Weights of a small mixture-of-experts language model, trained from scratch on English Wikipedia.
Experts: 128 experts in each of 13 layers, 32 GeGLU neurons an expert.
Below are experts of layer 6 (counted from 0) of a mixture-of-experts language model. Rows are named router (the router's row for the expert) and show model dimensions 0-127. Each number is 128 + 24 x the weight over its row's rms, rounded and kept within 0 to 255. Numbers have three digits each.
After each expert's rows: "raises" lists some tokens whose logits its average output raises strongly, later layers aside. This comes from a sample of Wikipedia text that the model never trained on.

# expert 71
router:090127143096135133134114123119138112146180099103144129107126080096084145127122084118116152131143129131142174130142115116150184132121086112121156108199138129121074134143124098117153112165098105105132146180144119114128145111167141118130152143098139166132114080142141112138154111141149095125172158099153102078093104116148122133121122086133115147134109099137102120124138161102123119112162
raises: " (", ",", "a", "(", ";", "."

# expert 2
router:100121142094108171100149128105087167145151133117207094101149062135102111131109117096136121154162137099157127104136113133126129147070145098139121158125157120124101134149200134089157106141151148122127140148117135114121148146155097154142123120079167123151136073132116145182143170117138121145080128089159104115147152134108146116091118098157105125088128150125115096101128094125117126125136
raises: "Scientific", "=", " study", "Member", "Sing"

# expert 68
router:122131081095154116144109113123077157146117161137141097095117104120074115116102141176161160137139098088103128093142105142111167096123150101116151107140122135102107122166149099133173120130135081138132113134151117086147143152178088135110122135140115152134124098124203107114101130091149110117132139101127101121109139153147150123133111115076130160101090111143154088118134116080158142135133
raises: " and", "y", " in"

# expert 114
router:132109156110130103129117135128093154150163132108134077126153149128098165164078098109138143103114118093143113101127078131150167155124093071148127077133145136146131161121110140133195143115094174132180142115096107083114171138174097158153146144117144116135122115116120101138169123125161129117145150091120074104141178147141111166112154120125122120060138146115128124107142148093133113121065
raises: " ", "1", " ("

# expert 36
router:113131160127124135152136117088105154180140141099118141134169101115103139122138083117120131094179111149147091149121084122134131145078143079151179136121142103110108163146123106082159132144118120168107102094114126109133094154150104169127116158110148114152103065117178095175151156126105126127148129113122112099140183147179079139122144103106118125105154152126096085121100104120170125121103
raises: "hip", " are", ",", " were"

# expert 46
router:141118157166135153118097105116108108163144122121103125121141117114155109135094152122109106095140109148113181181155150126156145129116101095110138133130133149140088131149108063137144111145111115111127131157126138141085105132150140112115137153108122163107128091089141133161088157137143116169087149122156168125126138156186097156133175092117122142117118113107106083130159146141136087123124
raises: " in", " a", " from", " "

# expert 32
router:140133121116098104124139112086082129149141171142133124119135139120092125132137143158146143120170104142125140104167099100132136123096181142118131131091120138101114145186171115119137091125123089080134133145149166078127138126146133144137083130096141104143108067148182101124120173106119136119116148121134129133097160139127129165137128132126125171074155147123113107113104120080140136116126
raises: "\n", " English", " "

# expert 40
router:106110105126144108153121107116124129181181171156143143129116121126120092122131119146155140104171115122104167143142146110126145125127142106131101092174130108177138153145121096099172071118150112166143113153115145122142129152190134129139147086104202104123144079150139114134177149078120146130127153110187117099153102142145132127094120093118103137125143111152125099121155118180127119147133
raises: "ark", "lex", "at", "res", "re"

# expert 60
router:080158115160135101116110151088122131165165118072157120137156129121111142115097141147199108103182081120121128137144126125154167102092118127150142142151133116133142173145136096123152117141130160100145115137151129109131113122162142148122131081133148159114146138117121133148138133136138141157119130109115104117050115116147100121127159114125061146135097140139123124128118091085098101095119
raises: "i", "y", "ish"

# expert 110
router:121159144128148144123143070163112161131132116128119112129132130118114130101105153097124133151152132080155174119137100153121114105147127110146117093114158107120100163146104100136175111193103165126111146122136102102142144116168101183162111096088142173093097132122084129167108152118140166138112125081150119121121143150162123111139150106113116123147128094144158096099136116101129148120154
raises: "C", "R", "T", "L", "P", "F"

# expert 20
router:149111113142129143185093133127131153179160147115152148109109098152106105156126112101127133117158087135117124094116069125139101096159121108115106106126155099161113150140092101138134088141142135113145130105118126119152141164173113120113140112118143156109103079147116123140148156095124149115132155121103126085156095136129119137103173101126138153115096086114109106141152157143136084123113
raises: "aster", "c", "aching"

# expert 84
router:126126128160094118144124094089104128135148122154159093112107088120136132116093143125125103170186110130155147118155107136116123106067165075147095148124171122138112161117137111163140093103101154112129125113126155099113121147213144145154102108094192126149107079165125153115124131121105133121135138118148094090133160163168117108093123122140103154128123146130138074133152130156113096122130
raises: "ath", "g", "ac", "l"

# expert 22
router:162142164121128160146117134137120189153167079138156099130151114153095141151150126126145140132141141104147155150122104144147101117125136060121099138115151144156143135143106109126214121148166104108168129109097138127123127153191127148133130126117140156137129123107127096170138172098130110138098158088126153067142124148167141160113161123137108134087149121118125131170151150128137110122091
raises: "p", "al", "-", "P"

# expert 30
router:112135126112143146132119096121154137169194129093149121110152084127124122117109115117138118085122090084144158177110138122102160110122096104102133127179128103154095155123149115129140143145130153138133107122146109123109148127144068128123087108095143147141154112118119121131149150134104143104176125110132152122145159149156103112142128112116125156162169134164073098144126137165135151121164
raises: ":", " ", " –"

# expert 70
router:123115171110143154122102104131103122113132130132156100121139132116114167125146099100136173182152101118133152134124100130150128128128125079121127101126176141147127161154114122141150099152091141150145181176163119085132187137152137154159117100094160096122093121178110124142138134146131173123125137087137098105111127153120124136116182139140099148095155107128133102083142140121097138125084
raises: "-", ",", "(", " ", " (", "a"

# expert 92
router:117141114102107129167114116120081140182149165094145116110180099094128151139077106108111102125135127132100133188116123144112121156110115118108136139126136089170110117163108081159123101131144172161180122143124137130164116101124107172131143102065132120122104102129112144145143157141136093134129135132129171105104137130109100166159162117128096146093161086126134104103123125157121136118117
raises: " the", " them", " a", " some", " their", " him"

# expert 117
router:139118139171135162152158108134143160181144137104131111099140115096134161131087128111120100122144090115135136110107093163103151137127088109118143121136116120174106131120115080119155119187073131168171148102138161080138134141187086136120126106117130191091123126136089147082128134165129124155097125108152053094100173131162138140101160097163124153131112085149110136117133143117140151084144
raises: "/", "ature", " ", "+", ","

# expert 7
router:143107131124127172124140130118093146162155138130150119133095097105121124175113112149137138164119112120106153106108127149116137129112129079136093110141174143128119185115121103124183127171088113116163186141126160122137140144149114182127128120094140126115137109155133071118183165166154160114112107152186119072120175114143146141131151094125110147142129147119145132092146142076135103057109
raises: ",", " is", "),", " has", ")", " was"

# expert 77
router:131150133125150116155092133128086142170113135113170101082102106097117124102112126114144156166145149113143109135107089170126160101152115088154122111132108143132072134159136128138162102152146116139155098157135146101142139134156114158140114097103138135105161119132123109138143151084105135125168145137167109126151137101104140146100133109109092164126117152114105097108124131118111144088083
raises: ",", " in", " at", " of"

# expert 38
router:119095124127135148162105104114128159166158136149153121125139127147117153111091141130140120099149133091104144150112109146123108115137131110096069136114151135133144127164150111137188093112133136103111126135134130144160105113170143177095104113087111132144105095135126130143134150094125116152119170117181161094112146145134122146084175085132090152102128091113128131139138121124159114077126
raises: " and", ";", "ing"

# expert 126
router:134148154141100097117098091111142154145167135130131125146137091131097146085128164155128129157150109129098151132136124150132133105120130126110110127132111109119102137114172090092175123141124105113127111139093171128155117159177127139147106044061132145113144114171145125136147148143144118131131093127119115097101179148104130155162129143123130157112141118134128107103147131083109101112139
raises: "a", "il", "ich", "ber", "la", "on"

# expert 108
router:115137159132108124104129065081119129155111142115149125118131114130101133158165096116086077113131142093130133150129136140145187142121111125152124121123118136162093099142128156114149079128097104116144153146140129117109113117182109148094125115105139132143111106148131132149146128118130164161132117092104103118110130138170135125114159095178070175064118141131151120089143133095103107095104
raises: "r", "h", "es"

# expert 78
router:083146145134149159139124096135126130139110124134154167102118128096146166129151079100137164118184133131150129124147127121163166139117115106100149135121139099142143104148133079124143118167110094182157174161156095088112126112151140134135159155102143143129103074166133110158123136171154168109128103124137100105131156129150101170106110134122096137116167147143153105117134147114151103138078
raises: "ion", "ions", " to"